config.toml
n_experts = 96
routed_scale = 1.0
balance_loss = 0.0138
dataset = "wikipedia_en"
Below are experts of layer 5 (counted from 0) of a mixture-of-experts language model. Rows are named router (the router's row for the expert), gate (a neuron's input weights, with its number), up (a neuron's input weights, with its number), down (a neuron's output weights, with its number) and show model dimensions 0-127. Each number is 128 + 24 x the weight over its row's rms, rounded and kept within 0 to 255. Numbers have three digits each.
Before each expert's rows: a language model's description of what the expert responds to; "comes after" lists some tokens at least twice as common just before its tokens as in all text. This comes from a sample of Wikipedia text that the model never trained on. Tokens count by the router's weight.

# expert 44
It responds to: Word-initial "t" or "T" pieces such as t-imes and T-elevision, and pipes and cells in sports and results tables.
comes after: " |\n", " as", " \"", "|", " a", " for"
router:141122124098155117154127073124103144138121155143151099151113118155120127091131138137172112164149117101136158113152153103147141115133125103139150099124160137138148106152103113130131142152147139144177090114110129141169158120122102155136118158094072135155148103148126163182143099111111106134138109086104149099191138099134094150121127141106137123100151116162137184106107168170147144096114
gate1:169128117100161130135113141141121139105138103146167138113142127132128141112125123099141107153170120108132146154126120133124162126140137159119154113124146150097121131135135163109136109155142147177164120135124111134141144146129101103116129150130122142098090148156116129119106086113155080143147090133108104120187133158122166143147129128149114154125136184197193165081173165182132127108091
up1:161125162106167159139119161113124113133134125158115101092149134144127149111151128108126127126142084086139125189134115147106134159141123168123112086142107105111142152097146165142144122139147121131144118158129120109128096128100154078162121129122138136159106129212145140131136089134127132097137138153109105122161153190146106165162124077133104164157101135149157121110116164127172136111124
down1:105155152127120127089141126154081095147136139106123195097129133112126122122123115133102175134107144154102188124081139117130131139144127128117103126118163117108154158139162145126117145111120110129113152126147140106111137154104139098102114145165155100156138142112158109134142101085131154122141089174105130080097155128082154165113139185138120086145166133107147145115147159174103148105135
gate2:141103140127151193147112148114115137131149153150112152101128131135077158128125111120071100136146142150144145081146116129133095136141119129138137143112127159138125146167103118132141165098164132133113127107106127118128128189128146103115116103089129139135108117166132229159126121095148132107125100101141095100148138135181115163128123123108116100123130123142144163106089118101174158106111
up2:094118086140151094144155155134134099159100149159109099125083141123124075119131136128135114149094082117098120146107108107150142100099077151113133111108107140143134113120124123117147137170107125166146101114120151146156154080141143168149109144155137133108143127107092131105120192132087107150097118133094167101120123148127103168104140101111153112121162149139148134174135102170096150120149
down2:115133171117163136136115164147104163138105113138132107158149124173111151080153128158142119109134125123124123088066140154122110075154117170102123159145122150101154107110118095147119136131144137117143128129098154105150134091113115146123168176124159152147137125163105131092107170177116129176109146117120120119176141176165165132109139136141110075135132130098134094116125143103120114107139
gate3:137105129120159116168069115136147145123114115109118141126155126133133194122126123159180094129121155135142131094100115097139116117131124102160159137114122108126140128132122146126118139095166173156118133136117126156131087109153117144126131168109081134126145138171152093128148104140168123178158096089169131110098103121122108058142120109142150131158063139160140139117144124138130172140107
up3:104124155128119129129140146129105162146128113115141123141160145088120108100113133112126069143115117162125152125092148106129090107108134107125109110120154116117131134153140143093116128158150179128091141104130124110155155167095126113106097156070125168120097163105174100158124085114152117117119114106142153091146082140174119101142099162126138160154138126116080137156140126120089112120064
down3:152153164154153101105122121126112082115121103122147189116107125138142102124145069147136134119146165150135066084123131136137156105143146149089158125143138125122131130092107106141115128124157088154156131121086146157136106108150140111112137141103130161144129086137107123093119178150126120083125119128164131117111155168102131127115155127119155079147096110077109081126164144138111147164135
gate4:108132110113151124137133141119138129152144116106106108166141131080094123161130130115156113127128071095119131124140157140143154141122119162148091115119093131119163110132107164114146135154173133120113091112153129130125141167157110150168128117133081074134112127117143095074138110120116155191114167151148129158139101139127110135137119096165110138058155130117142135150077140108117146109076
up4:107140093145102100137119134095079119100118087160150146114134132146148127113110135116110113117099143151119119123110123142140129135107148111132151161098186179145088109156167111137094101107096112121138124137112095137158141138112134117108173205168127120080143151115107150135119120151109142116134103100171091066153144118126119125104134159087119134146125116143117122130188108099102126122155
down4:119161115098106174130119133146111099087092175165147110171117121115120138154101123112084099105104143142138146110158127114108125146137214146172132102163135097157109144129095112129089155130122152105138172112120117110148125116112102111111138123123138167163156123123156158133133130144147136097105090103082147126119140124138150167165146182136117116146115123130166135100146135145170113129108
gate5:146129092126136107165116106057116128172159127163109132051155108119168121151117114099113162135143132122142163128128125115108114136151128168136093119140125090149115128153086103166134126098126156132130089073165126122159159144144137183105132114115121149153154113153112126161114105124068136107104106114093120087121118132135078136139117120138093159115116103125121105132117142127149130141129
up5:128137121134134120153126111115128150136147085141121153132101096136136097108084160166119160119151124088135133122117147131128107134137128140138104150149181148129096137122120102105141098086137129121128140057172106107164127129102096134181150144144173150150156126163120134136125089149107150139170076140140086088142109160136060175113144129099100151149131139129161125138121097112136131119152
down5:123118137117172090098116135149134148104159110133131110141158132135151145134119088107112115113139104105132153130101161153099101123113112155152187188121121105145129143133097085112114139121127169126178137135119126104119123093132146099158122104133131120128116090131115086145108120091093114106133102071162132135138132125155161122113128127131214112157100118111186148175109111145111108122109
gate6:096139125113163154112111112114076087152121141125116129134138105128060115120172122101154097123152159104127121085170149111158120105148152157160144093098137118146133135136123125128151152144138153133127121133099115134144147113136162111124112134113093089178138079135148144111147139109132144132129137126114139147109166113240069138112121134109113125152137129093125115127109166144138113115129
up6:085096108158104111165126092135169164111145134143127126128074114095156157151085124149134124122124077160075149137127109076119139113102104110131093152105089148128095123133132126120162127135134108143114149137146139098127124086113107141124135132166170158085103157147099132117104174117105099140096153157144138119163101168087144155150138103161162105128121128123133124124109101132159153116127
down6:142136107112133104137152152125147131109126158086131117140115117140174193092072128092124164137148149159139125162106095128157129124112094150104148091154107138141103119119114140118138118116159112079137119132147144128068123142120115139136069125157152165170131130081134106117139091123132102096104113129080136133123142130100135117137135166170134117118133163098169135074137082129152112120118
gate7:091117105091155158128117141151140123127144175154130124110140143149100155116072135150077107139180161111135132079131150118104110164136100117141104159140142140135175100168158086134116119071129137105139115120128100116193121134121142112082150141127096113119128115132072151103120112140125125123083127097119101076108148109154092139141132152132102129115128129119138155099167105116115145132130
up7:152150134134121154130150131096117126135159110169133147115091118121129115156147139088132106135133074136161115143131096156125138127096144142128110095131109133115100098085135155107169160191098106129133121105143164095084131124147147160154117105125100088116086147098153123118104150131158104146135161145102138133129082171128131072103101114141145127170174122133148116086134082134123113163144
down7:122102131118157160115048141138099139104112121133114127191184121132098075129095121087114130153145143151141124129157132125126120127130094100140158146119105132097157096132155101094164139143139134159096124142134103138163125135117131133132165148124123147160133154149116115159123075096119120127118045120100098093139154107155128103157142127131120110124116124116092099098172126129116117122107
gate8:138139136153142110168119105125093123145145134149112120110135107139144127130074149141099142128183122120114119099135159157126147126120112103158141151115165157176195145148116117128100137099130185094141158123133103147136125118115068129112163093134134167154122160134101145136122108126088105115092079135106127128141145132144121132123098118091105152143174092132149110119129075117154170134174
up8:135146108089110182141095119127128150117135129131154157142138098103105122082120126108126130121049124130090170108139101121133110125099158110084127160145153110079091133155153108120157142093113105164133096114117147136141138143152175142158097142143113119068135082124120156127156155111167115134134106115140105127134139148127124101142143107145139066122089138130144136158097151128107090121147
down8:152082089158117121161124151118111068150128118141106064153117118118092146086110142098151123119104140129105131123146130123116114099140160120134124101118114120128117136129078128149106078126135151091106150084139110146139072130148118104163123118145115111176144101134148117134159135111128123138167136130061139158159120104118106133115125104098114146129109103160185129100139173128153130122177
gate9:126113121141127124137127118142082121132127179090099086103122120150153146143105152094129137112148123113122145172171103119126149155123135077205109086096138126121150133129157123158137114109101198117109161123125135171164126139142114098154116109130108150151129126180119099122131113082122150102125127110142157100170125125130067135114129143134147131119103157120169129109101098147108157127109
up9:124158140096105138152149143179088133189145162119080108130118130111144145093089136097121126148149142126133151113161156124075141134133162098190097092118119112133129133141151122189128099093108197114151136114115137164116142137143097103110106131111130156150110116147133099137128115122150149127132119140139150105163117127097092145135113136105155124110142162138157133123074119124120172166128
down9:126121115111127096122114135131134181131137149127132132154109144140114168136137127150127104102134117107117057114122113182102172139143096127175089151138105141122147161132132114166111135095136170125154125160125152149114175090125149109143096104110120139094162096169159113103095122111160161103134078129161100085079131148126120088096125158127111129149122130138114088129105165129140121105137
gate10:132108126131122124180124141129074102133130121106162118124153179133126099118128115122180104088152142138127163130126149146128166114125122107132134123139070139115142112116102159111129117112146136118120126123111182109129117067150098144150152143114115149107086131134130134141146128119153109147104135129122169092165111115094125113131132098065090154124161108159122165138159180092087123118070
up10:144103154091088131140140120126093104158144122153155110095129132090122107107136133124188161109121117127125122102153107128135187146151119154110166118131110124111149144106102115081163130175120143133133124102134157126110156103171142107126124107104130133120082118118164129147195146131100126160132159086117120114135136104123148099093192115075142129142145114132158124125149086173124118146103
down10:167124136133097120149131173138104098115137099161144154083106143103115127137145125125122131142093094147161125120129149107120136151101147163120123133123149137115116133126120106101123117139113157139124095128121130111115124112129115142117159112078150161118153155102170083110125142163120123152117090083106161141124113144108114107202064125131087097127110079165108187109121173141096148102102
gate11:151149104132141114149202094111101130163120150116155120084117137151161110126130125113152161112111169069143099112099110099133092164151186101096165119143116160170128113105156120158101106113123131140155118121129151154148103123163100140127082179121101142116136101112130124144109092165102139124125180121121145118109112101111119129104135093138114133103117169151118131107102152116137133117109
up11:142116101180136104205136154097171131157119113143127106114141138144139149131155086113131180137144107107137127111107108163145123125120137100135100115138137134119126102131117100119120114121126114142138100090141132088135136138117109200151139115145101135141130122119132157094113152142130089144117205126119100141100141113112149084117110089134109105125157145148120138175073126172094130131172
down11:133123190091121106200123114109108139129105112091162151129125147145070100123096153151167111101132126120148089150125093153117135135106088193121139151148103136123155149137124127120102122108137119186105107122128130137140110130146140107138112084125129140148131151131132130122155084115136115189120142135126074152132109165108115122085112129095125135114135113139103093152100140156134099167111
gate12:110101125115144122099171110148157127109134095189147106137095143140129109117123071173110130146128123093147094131132138107164127116106094133112131114124127115151096097150077100145111154105085103106137103107090150118145099106124117147145081155152130118138147101161102150105133179129112128136094118116123141120067127128129135103105141119162144149128162123127124134096141097174117105181083
up12:113102144090131137118144088135152168114121089158153119132132120140085133125140061171103138177116099092158121141150106108161137104112141103127137122136137110134101117125090088112106165140088099134153117136105130125138115061149125122166097147148096136145150108146111149116107154129163122135123111116145116099110124137140094133134147143122165123144131182102158122106139115179136121156061
down12:119099090127141104141153125110137214085099137128105112080161081166151113095139120145113114154148116111193126118128142118106136139104131159167136133147169143159120122097108121170117165118132144124112101124132107143136144152110122118147144140109147147091130160150101114115128114125128112165143131165154142117179080190124104115137135137164133111126126137153117156133137115116093127156088
gate13:125150137136154117090147117153159116121113171104090071139110138183102122112146122144148149127172158124132121133126149109097139138153157152121139142142109114145133094091112118089160159133147115115113095081128137144139119078172114102153114114136159097152177100125111134109152129139115118133093141068104142126093124131168069154102148138134136141108123139127132189092136141150142127119094
up13:106156154145116125136124139162153149146137174101102083165142128154132148069110152192128111179108156091128113128125136120112091139132121150103171141149178145146104119115123137106114102134172116155103139107105127094127149102172144121143098125130149097110116093101120157124147099172124095138118143090134120121111126124113098131134118145099094148134108146068114167093124106148106153116119
down13:113130093114123131101111160117126142163139153105145117107173149144210109160150140124103106186104180126136099112135139132125118177104135105160140150104177133156094160144134127135121105130100119129124158116111095134157124160124186111104143114103136087085119128093138128123158107141138125157153129151118156130134117138107154121135099141118129189103133144108134167141183125110123146147130
gate14:127144149129142153116130124121089105118100126124095122160138103179119143115144148146164117146158162093133130121120117145097088120142152131138129139096130152112122138134118144142150102125149122140138109121148161154161160123155165097090137114130112110174120126114129172150156105113103116129177127121070176083101113109172091112125119208184130148095162142114136149137133177121142122123116
up14:120161137128135121119119153183136102101089150125170161114111143156191110100143126134094082183094090159132099100138097111097153108102116104163118112104097084148122144165108131112098095143145118119125140148111124129125120094108129166097117135118132136150104122130143082121106116156125161091096130149112173142127147115123179134149095126136140093126101132094111120116171096137152132117121
down14:155110159128122093123182140132097108173107128160097118124072161114118151128115124098138143139096144117165103099097155135120153128104135148151153136149080146129143139089155088148169136126069114118121145105130129137132133127155128189161117144122129121112134116154166124146105168148149134160105168144143114089078155136129129093123111119150125135138162138108124136134068152156136137108086
gate15:144144121115129120129107143110090106138127128130115081152131129140147169104151156118157152130148156122104130089125147168174145133154118129151108130135120119140159111148128099111165084148116115129148059092072157142114165121145130136136109084114120073191155083136125135135138102146137127113130062107125135124102103136119090117141107120095096103123154120143141090147119164099152163125132
up15:133154161102120127123155151130103121125121153120139102127141159130155165138125140114137165103150134125098117110140201167114153137143123114132093126129108106138158139120111122141144096157121161149113045067105151131126160128127108151139130097111136107172113135082131127126127081149142121088118054094120125154140126149102104125110094137125129134130121129166104115116155179095129131145087
down15:122119120113137124082139126143111081099122092129162095147146118160133159143133119168111115142115136105137115147137136166129145102147123104128174113147158127111124137117123120122098099133134137086106141127119110098107129156137142077141144131147138119171141114075152095088056102149066137111114091110178121122131135151064095091138152123145122131139105092111130123106144184144153124120136
gate16:131110122105185097137111097085119141110122119179092109125134113120150112130119145112127110150182089107132152084185092153131168070164105110142133128140118135123146117119084063129178157127142137122138134144084154121160134131135138103109145162080115138153158127142151162146131113120153141122130097157153124112126154125139104153088145111101141145144131156127132138141104149110122148091155
up16:120122122104139132116092146063101139110131101148102164114126144111137111148107187114115124101153106116124169166140140118132151116159133088150108153175143125121132153092137142131157131148149172087104147127131072108138060146137114106138141145124134160129133144156152108177120081078142140088138144113133113139160135112137098143130083118099131130176092127106125124153138132149136138165114
down16:158067071148100177150137137094145099121178123109150090146125121103106137144151141108143114120126131133119149110130107130150126118096149115088144111105116148123093116147148132121152098155080123132092143066122131113116150131154135164127090110140136132130088148109105144162160174078134154096128153169156111130148095149131150116122156131126110129150101121168143145165132113169123098114149
gate17:122100130126161172106145139151087134105140113131124106117113142140128128127139125141076148120130121147110160140141109127114115142152129098125136117143154132164151144191084104194105137124111175113082091123131140168153128164100105141103129161080144128126121106174100134136113099131099130117184147148141122118136159126147067136117166123147134135101110119105088158107139182118136142115093
up17:144161095134106118151099120120181130166083151138124124132133123097140127144104111120155126158129166110123112113127126123151086118085136144152124137119135111167138120098134086112174144083133107120138142088128152144161155081093135132149115102130144127130172132147121119104161168149104099170135124137136126143135144104128172136126155136066137113148124129141196133135126083156143121125198
down17:126153160135124143113113136135133116103133150144134095141080167121142121174137136154143132132125156148169128117131159156158114128114137130118122125112133104135187147137092152127160116148116129138154105136149144120090142127169159101094128122097077132141098096147099136135128145128150080113128151118142149132131106118070149109106133142106123096182124046123198169107166151141133147139119
gate18:147121154111186167103132163153141114146147162095092156137177130139114137166189101137121127097155155119135158140126121119108112104110124080133109117105122128080147125162143137133102113115153095133159129137141154155103102132140119138113135148106061138131093120117125113134130160111166119128135127095120100095115153116156106106162108142148103132155109113143146121048102150089159123126118
up18:143132133113140151120118124120106107137163198061081114124131137158109147149136111109153165129136169103105139144138144104105156098097132112106108121098095113093116100112133116124128139137175119170116155151144090153145099156168107137098114118129117111121095142123103108117141149087164138107140165108125114123126108112144114098107108100115100134126147094194138133095064127111134097110115
down18:128116119159153128165111096120125157076157099107156150108114115133136126159113126157113168094136097145126128109112155097108123131116149139098191140129094160139086085122121111124131104114099156081103151131141165122092085087124111154085138155159114148126149126149125138093116154172108140116144111127155106120147140142105104120129165104169127067110095128123171146088111143128135149129114
gate19:169144153147118180130112132073108110152123118122148141135081125136085117136166118156116092111149172143118124140127121117140119098168113144127115054095136120144135146112092084157091140154175131141140158116121143122133116156139104071112100129096114132126137101163120104140107142110130100129159115117128120111134125100154118120147127120143116115130137141163139172137081195118178108130143
up19:162156137128135094111140150116097111180138134088146162102083129107107129168164141162111142079112167172129144143146126111135086136161106138107126126118126093106148171088100100132124128142150100119122172142156111106160098156109110077126122101090144128149144150141158094136124128134163130122110130104141090145139112105115125109158112126171094127126140130137139155110085179124172111120103
down19:111157132106106171131112121119111124147109143137176140153124103151094090183164127151116163099167121178154184129105110154146118116132130105160129124114150095119147160098118106099136109131118137133130171116127138157118140140100152118195169116130160109142138139116118148152113138123117108111099099142112139093108176131113153131112125170153159119155176116143083153149140111150175121152126
gate20:144108128140175146118146150176126116118136172108120130065121131103096153149145137061117105134119118165107194153132144090150151136095138145126157114131117105127145097157152155093191105118115107150107090158171138111178123108106138138110122130149131146139126119148089132147120108117135142143104138145101148071124144130140079155148116094141135113137156101106133119110093136148133110124120
up20:108123155104107162139179118096148185141117143142113105152132128147133116106164126129141135120160154115169105159170122171074146132168140108118110183100125149098131120154100105144144154179115144117085098111103107112105138159128121082109080137114123100106115138098135122139150142097118120090148141120138152166101135163126150114096130116136144171141137141135121156178115134111125136169144
down20:112093132153124118123148130125176132120121152106088083117135108121124143116091090138125123167171151086143078114119129155116111102171086125150124129127150161104149120113142119129148109129100116132122094117224194116101137108155094117126149125116144116123127113102117103119133117136125122145163124129140151112118128129140147210140131149138173120153162140128112114120127088147126084140113
gate21:118142143136145111119123093117112167125085130135132123110163133088127143128114144103112132104126150124149151102119122139131183141119106105194100175095096124127107130120147160160141134113150175110108104117124151112072101109154106129132103122101075143156103137134121114104115115078103098085161130137124182088116141128132122124077105133098111130153158135130147109135122070130154143087107
up21:115113122124120128147141119124120114125110130126113095180146111123117146121118117096130112088080125127115164131145130128124125122097119115092127165104127110142161151144112107115128195100077080110086117169110102135121124113099162174145090115151174131164116113104115145122125144189114114140100109124150149149144142132147102169141140145170099088185131127131128137082148167089097119127116
down21:128159106178130144159127110109187144126146128098102115146159124108135139086126150148124119181158136153123091122119095122119082156117124117108110144118113151121100130167124122137108115149125100108100108167106125126087124125127150135172115152195113142135130150103079089133141135128114092171154152130102151093123106113072114121096150108150134101086140128086083136134120108133139142093142
gate22:135160141093171167152120106158069127110153136139108138111131133159099121102135110102120113097144148133122157128121130104129110107154123128149132129091138157121130111131116137153157114118123145162205089108142132136108128122092132156142125110101116132116112064196135149104128104119143122120159098140096154130118111155104134199112136146104102156116154104135130129098147168094176151143124
up22:122158133085126118116146134190103133134127093109174123105155106120130115091102133064127113126122147139109165106107118096106136126114185099167106150152184156107145109124117136133119121115110147145147092161103071103164128110114150148114123121108113115156087078189158147115136123135167126123118119103105157128129136136125163151128070154124109100135129115110128134114134148124153102139131
down22:119124128150125146130118113132141123121099114144122182184129122179126127114099135137115121088100140134124147099168166105084150108144064110106146122125154111148090135064159115119081149139158139116122148122090123114137104150140098117133136166122130105098138182101157139129116160097117143092142135101106152159089169137091150161120131140145143107097114127137139138144112124129190133106135
gate23:112090113147148087155107116143077156077158108124138175121079143146092126089096138154150099115215115151117131143098133108136146122108102157135123142136179151122147128133140117109157146147182079151132125081128105132139142158106134115108127164134126128114133135109129151117100148126129141134137088126097160084129126118129150168145136161147138126116172119095130137117130163111163129132121
up23:103107166114117082131128150178108138165156114134129175146124138128113122105135123153127117147142100149142122126094092141097182126135127095160120129104138099108108162144121137109139119164136094107160071144137112114145108125101136135105098136112099171128115131120121144107101137165159152099120099134113188126083146131107153148164068147111104117112138103107105084124162165101149162140117
down23:120158142091090135152094109116131119133079127153113096144097141123121141129150105117109157132137126153138126154123073127132115159115138135151121108133083083118130118169147101136162180113117130136125136147146157146081075130085192113139115117107123118120109102121091117078138123141190130133143121152171127103134185089124146130127157110117112161166135118138157135118109153119095111118099
gate24:133138125165157115129129105114114135105119173079139146158140138122124158104140104086119138126123120095120150141151114097178131129139121183133135164117118136107198123111091075147137144138135135146131115107099111147118109152148129148171080135147111118153119126115098154190162124108109126095175129125132114074142146150166088098067103129090161119121149137127135146122131148133115116115129
up24:143155143132150129099122125124144116115119182100156158096118149108144179131147124077123159140111155112155118155144129125108152107157151161126120131145119110111168126096130109138084118165125112123089109115102103103135094138161132136141118108130081127152100138124091135182157092112141158085156154141135087115108135144119102072086113115125119124145121072137079083165115114141118106120147
down24:144146149109159151087094147162102137124115108107137153123131107115130131148126127138156137123154130108137141148161121154107152152143112157099140140131157108155139157116158126086159122120094093154143141146120083151130094168169114126089112112152138142132104152113101107160130104112132150068118141110147176083152123103092144092109164152104165087081137085116159168114102150125124149151153
gate25:172014125151168130134106118108095122111131168170122137096152151098174101139105124140135093171136132138151127123102078134110148112115128096136097135130133114143157118104126137110141150145181110137133150116119160095109143159124108157134107122150112146161118109141169142152085134152142156079131153143115143107143124136133131149114096157121142131115140112117092126164100116116107132120112
up25:070174121082116131124109122090118125107139106202109126140197143099107151132125121116102120062127135122100129087147127105117157117147138178148109087128143119128140119149113126133133150103088177122095158130132124152153117134133120111108154145103086121123095128163126111087131150147146096105120116168152090129130145110149113109107132080118134135126101096147137119110136095136145141149154
down25:144088137131107107124132130150120152112119125140118141111090164134102140128164116124108144135129140107125128132091170099137123129110121133093136133127114150147185140070108112144147180132137118099148131139109071107118137087116111158143134166113099170122169143165131149120133158187116074188123118129155111138104129146121110157118095106112096133145163087089141143160101171148151124107142
gate26:140100129102164075149101113098124120143143155132130119154145128171087135157129130081151110134135155091080122101137116114165155111132152134152164133108081130141135131117120115142117102108128100094113106142107108131129112145116118119169104116182099149111173105149156104141165154115148118121136128147109156135125159111134123164123153100173144121141171119147147108059062118155148126117108
up26:113127079149152159139103136107148132135081083171129128084139108085140131089090112105123113126172135190125165127145092119127096138099106149119124140106172170133124133129128126147144173121138118159125155105144120133160126113101142161123154164106143102140128133134154162125145104187090121136148096137090140143135143161157159152105123147085104096126097153108162160137116112130124134111146
down26:122132128141111131145142147134130106129163127128119136070119091144115134120116090122109136096157104116107100107086150144157140086138125108183131172166125161163121102098103109120153118151151110144142096105131188139131152089159133147169114111158123141108175118133122105121107147129082179194159122123121117120113144119107160159147147164152132124104083116108113108158101121139157128148128
gate27:165152136150171105122111127143139109078116138139139117145118105197111118132160086115101146102139128094119127121096082126123124127132105079134127111137174113129135137219140146191114121132139091126145134107141153124149138184094119101138137169138110143152091151125090127152136103124093099139155094126099153116135134095120108157127109124126158147113147119163154138139121145160123121121132
up27:084089092135124157136160118118110155189164103109096129094114156070143135110103147116152104152108107142148149148148140137138151115108156169100130110116081141131112098074107133089149152130122157124120112131115102095140125059155135161152112110119152116109169130163138135117128156105136143136114182099139115114117138150153133092105158140112150113156108147099112137125114088115147144122140
down27:149119094133115127104095177122099131132107179148106122122094123121130124100150159145158145154102102081159156116148099122111148074123138139180089114119119147133097130146117126136104149152160155149137145090090121130145162164118116126176123116111137155142171107117098131112099151129137107120137159125113102107133182135118129143105152141142123115172137124051126098123116088121132157099153
gate28:108128122153119185102125154112182151115118146079132087131116132164172122150147128130129132157161112078133136161141115162130205142104138132142120054119179101167179151140135149085118136169096143113121121144127147124134128176124128112116122115102126114093098118102105136139127112089145108125135160111140124102144122112136115111113143113145115120136167109121126173112158100144135133128135
up28:129111137097104090162127142173112112173123165167159155147147135105092120112103122174112107118099127153129126115119138089142102148083169167151134150148117109128086106143130110117150155133096119171118152126128123124119124115119126108096122130087127151060096138137129105094109146166110114154109115141162124118151100157112119098168128148097190139136115157114132152125112121132070102128145
down28:142111160160162138209099096115119100083144133112132137130108116119103162152132102148148124119123094134109106095096112126105118080105146129120137146120110092134110116184110100146110192138127102159103103121130122128128100106147135141143077134153092127107134082133143119145147164130097136160128095077140112099094123096150121150141119101132141104120105155091152107142108145128116141169114
gate29:150129154159125119116152114137135116077103134112121117131089153160126105128140074144129098144158128116102117112125093081127164097122115106123140101096096141122123150145158100123103122150153152136118076106162146133109122119143126187135137146049126134124138140149141100091131166043138129089089124130140158133108133113117116136113167139127172088143127143116099122126148122146151154106134
up29:106115111101116133102135139102130135104136141143102125161132082097105203113121126092149126125127120125159117118123169148143125120116165127190138142113143166100135117112085138144147124118092117088105182149066130146110149158122139080150106133184119112125128107100130154083147143165140123143136171132159131135151135111155092101072139129092131118131103104116117100115121105145120101136123
down29:104155161160160138082109154132163156091097152123140135146108156140168129128167112103121091130104130143153138141115138124089109098105141081147104108130118088139128137105137137113140146107149099135160136141074127100083133145111119107145107139128116110099129095126125105095126147165136166139087105095104118136114103101173107117121139102125150119150159144160063107107163146145136175100097
gate30:149130087136156122133102095124124150118128114152144136091095126112100134110143121156131084113132167134145153113126156138127153122124065140142091143144173136168101133145118131124119160123139159120137086100049145125137133142094107127158125150106163135124160102166134137159102145109134097113094149116096125106181131075129136116122128105094120125149114124122138165116112090086111125082076
up30:141117152139125130152135180117133117127104145109131100156170120157156144172118132100134146127118124114113136144138107076157093134124145124124194107131100119120138108104120121157103110102107119141112181134215123142133111135178146098113099101147125130151156159109124155104169112148095140164166117116170140135116123157133106153118130155146130136097119161144134106124117161192146143144156
down30:105116160143111151153143106128144113103128115121066146173152142154153097091106128193116133104131172113126119101184151103130136122124116128133144090114152157114124144135108124133169153124109119125107140098133084142132170120144085117115092120116131123126162115119131153152152109149155185141106142125137127148107077127141106158124138127114123110144177137115151061089133111117113143177160
gate31:195120150160145121122148147138124088119138140099128105182110141163121127133132127156124100111134092113111152123143105111112106126129121062158141144152147091128178121153102145115159153179161160143161148124111128162118136172126103132162130124094109113169134121141139157133103117117130130117103081105122116181160102122115109157178131135136125136069100118151128125140153165147111136135100
up31:151127116158149109139090104137139171110067129122143125108150108166130154122150138137119156105140106146137135130091109130121124136104059152119128140130159156141096119144138081158080114094088121102097128140139124150160120135103139102112113116155123139095099135148120092100145099114090107121110113157132126118057150144150116130083111126180139140137134143163169125165098083130124153108141
down31:114118079167129131126163065143133094148133158090144169148094143132086123113156119120120148136120111147173146148125111094086139154133115100114124114124100148122136121164168098132090112115134106122145150112142161077128109112106085128099123122137101106098149152155097113100143119121149085148092136123153144104151084093111133121117071139163146111129160152138160121143142137091127143116167
gate32:126069137117178125122124130126092134125135136138101156129171136116096124132157088117141087104118181141132151134147133099108152137143125120172134143114137177114106100163108121153174127115157154138084114116110121142129128142113108123102166163129142166163089172131106141122139132109102150129131134137111142074138107164147088159098128151155089121152137160154114185093097157118135127116108
up32:120069147106183130116126184155111135146148128129091143112167142112089111150145138109150112170124158122173139141143102130095158129149141116159121149125137132091094119112154145087118118116146165129115094132126120100154084152093134103100150148135128160111085145128134136091118115139132131108130145127121139119141123180134135106144096119184070122166115142155134165093135147098117156169119
down32:154149155145102124107102119163146145130121128115150104099127128101116114091141105117123146142134133121163125092074062128096138151097123146148138105148104131126072149156168136149084121090087159100113107131168172101102137120117102151157110156128129098094092131123130150123113160133147116108180150099164116164125121090122113121120118121145093100102126101174087124131107098143122153132117
gate33:117096084130152106152122126110118147117122121153126180116154111157110144108091121166141128097103123079112112123089136139130144098093131157133125085159164163165170140115109127160146129120134147159123130092150121116163140140098131131161098116137086126155092132140099176096141119117154103136142150135147112149147171114148115117129131146055165090139175123142171157122116122116131146094135
up33:125149149118162118094171146102129121125121141108117141059124179153128120153143116110120129122141129067121099149117168159129162138172133166095133121128142109134125097113160153139092141100101142139137114138149154119157092128081124171165173152157155091092142129109098128148123117155124176120062100129107087100118127135136135145128126091135130162105129108164138142151132160123114120140124
down33:146136171144168153129093126121136122064109126115129180109087120150152097117105146127159104127128085122119141121177101138120122118123149079152130093105139128092130075121104127085120109109156123130136140125071145111089087075154141158136112115114125126128117124146160158111104142122136126133105117090127112144155110109145109121082129114123151091107114092114169111121189100133127130151140
gate34:185145138128136118107151151151078113097146174149129148108129142169081115110130111116114079124112140129141114146144093104102109112143147138119105110118166120122127109145145154098121124125165107117121110168107151104115121169121103138091182143136153105134121136153118115144121137134129142164179127141155162125150125129116120131137126154123111156138169104225107111089121168077131122133113
up34:081136113126115128143151118100153108142126104099146119123111135146158145123121145158136164131132167113114115123134094157156147144120116130120131172129166147136117136147129137150095105080118161109122142118127149134131173113130154087145141163145134137146109155153048139090118149116097132113124131084148073063107126158142188099068116147128113115135082161109116111147156120138137112114107
down34:141122149109134118139165145149125131109135110138134119094101130171119106095145115122152124129127140132152153107115118156058126148166088112108132118128124074164145128144089129167171106112113139101131128153174107119076094158093081133105132115123104107177128153139093128165100138135152133106134104135137083159124143125096100157114109115139103169139150109147117155113069148115115158118096
gate35:153123111132127121125121141137115144145132126114116174130129109145116146102148098096139139138120120118129133119160151153152084135117160091177141113143161133154165107101118145111126128150170172141205081066094114163095091116155119119153099103111136134152153101125120152137156098144124124119158100105082116085094120146117136121134121128103084126141156130121154165155154110165155147092117
up35:136114115156087132166094108114141177132100119137142136157101094080120146132110109186118096129151116181120115106138107071140139127108099142139138150126142127154106150144103122130142133109149081137080170113111149123108111125136095107112139151095136154130112153182119131132143153121125124135148119138166130115140162108172113133131125162155165110130113157111112120113103079135169199102134
down35:127133123163126139179167149111191122152134120115116118164162162145144150100115148134100125153113147122151134166165151183145112129091131157112109124173141129120132129141153157097166090145088148136144109133131148126120115101196131108152148125119162133130110139062105158128123124111157152160127134141113138091097131135119124131155093189148127132121105100132133149138113145106178128099112
gate36:134145120086145138132061121078103110179070158128114106132163119139112147104157130104119125139181121138114110131111133147174145126125143121109159150131118139139115133107098131118110109134125170123171123060106119165169138126156129101110139096128130117171112113137171125131125090153093105094130129086100164115184152127149145138134135126104101168121134139135133124141159162158142118128130
up36:129130154076106138139140069134129149173174122128141092125133136141123153142162126133131131153127117145131147158100102155151104169141142119097153133147102116121125157111092072132126146102135142134180096103124161143180127125216134115118135098140134149156096146130141098148136145141120106113144144125150135090121136145101130096128094089104113130153149087117133121182120167119101155123126
down36:122129159132145135084085096117134096138145137087146120142164178127118150139129172137122121177139192158094129122143146145128122149120127129148143105138109167101127172148117107087105097125154148119094131164168112126080124148134118127128150114138124130139115172136135105169094080164139178098139131127108125154139170109110145117122166168137097159102174123117119133159138115135138096143140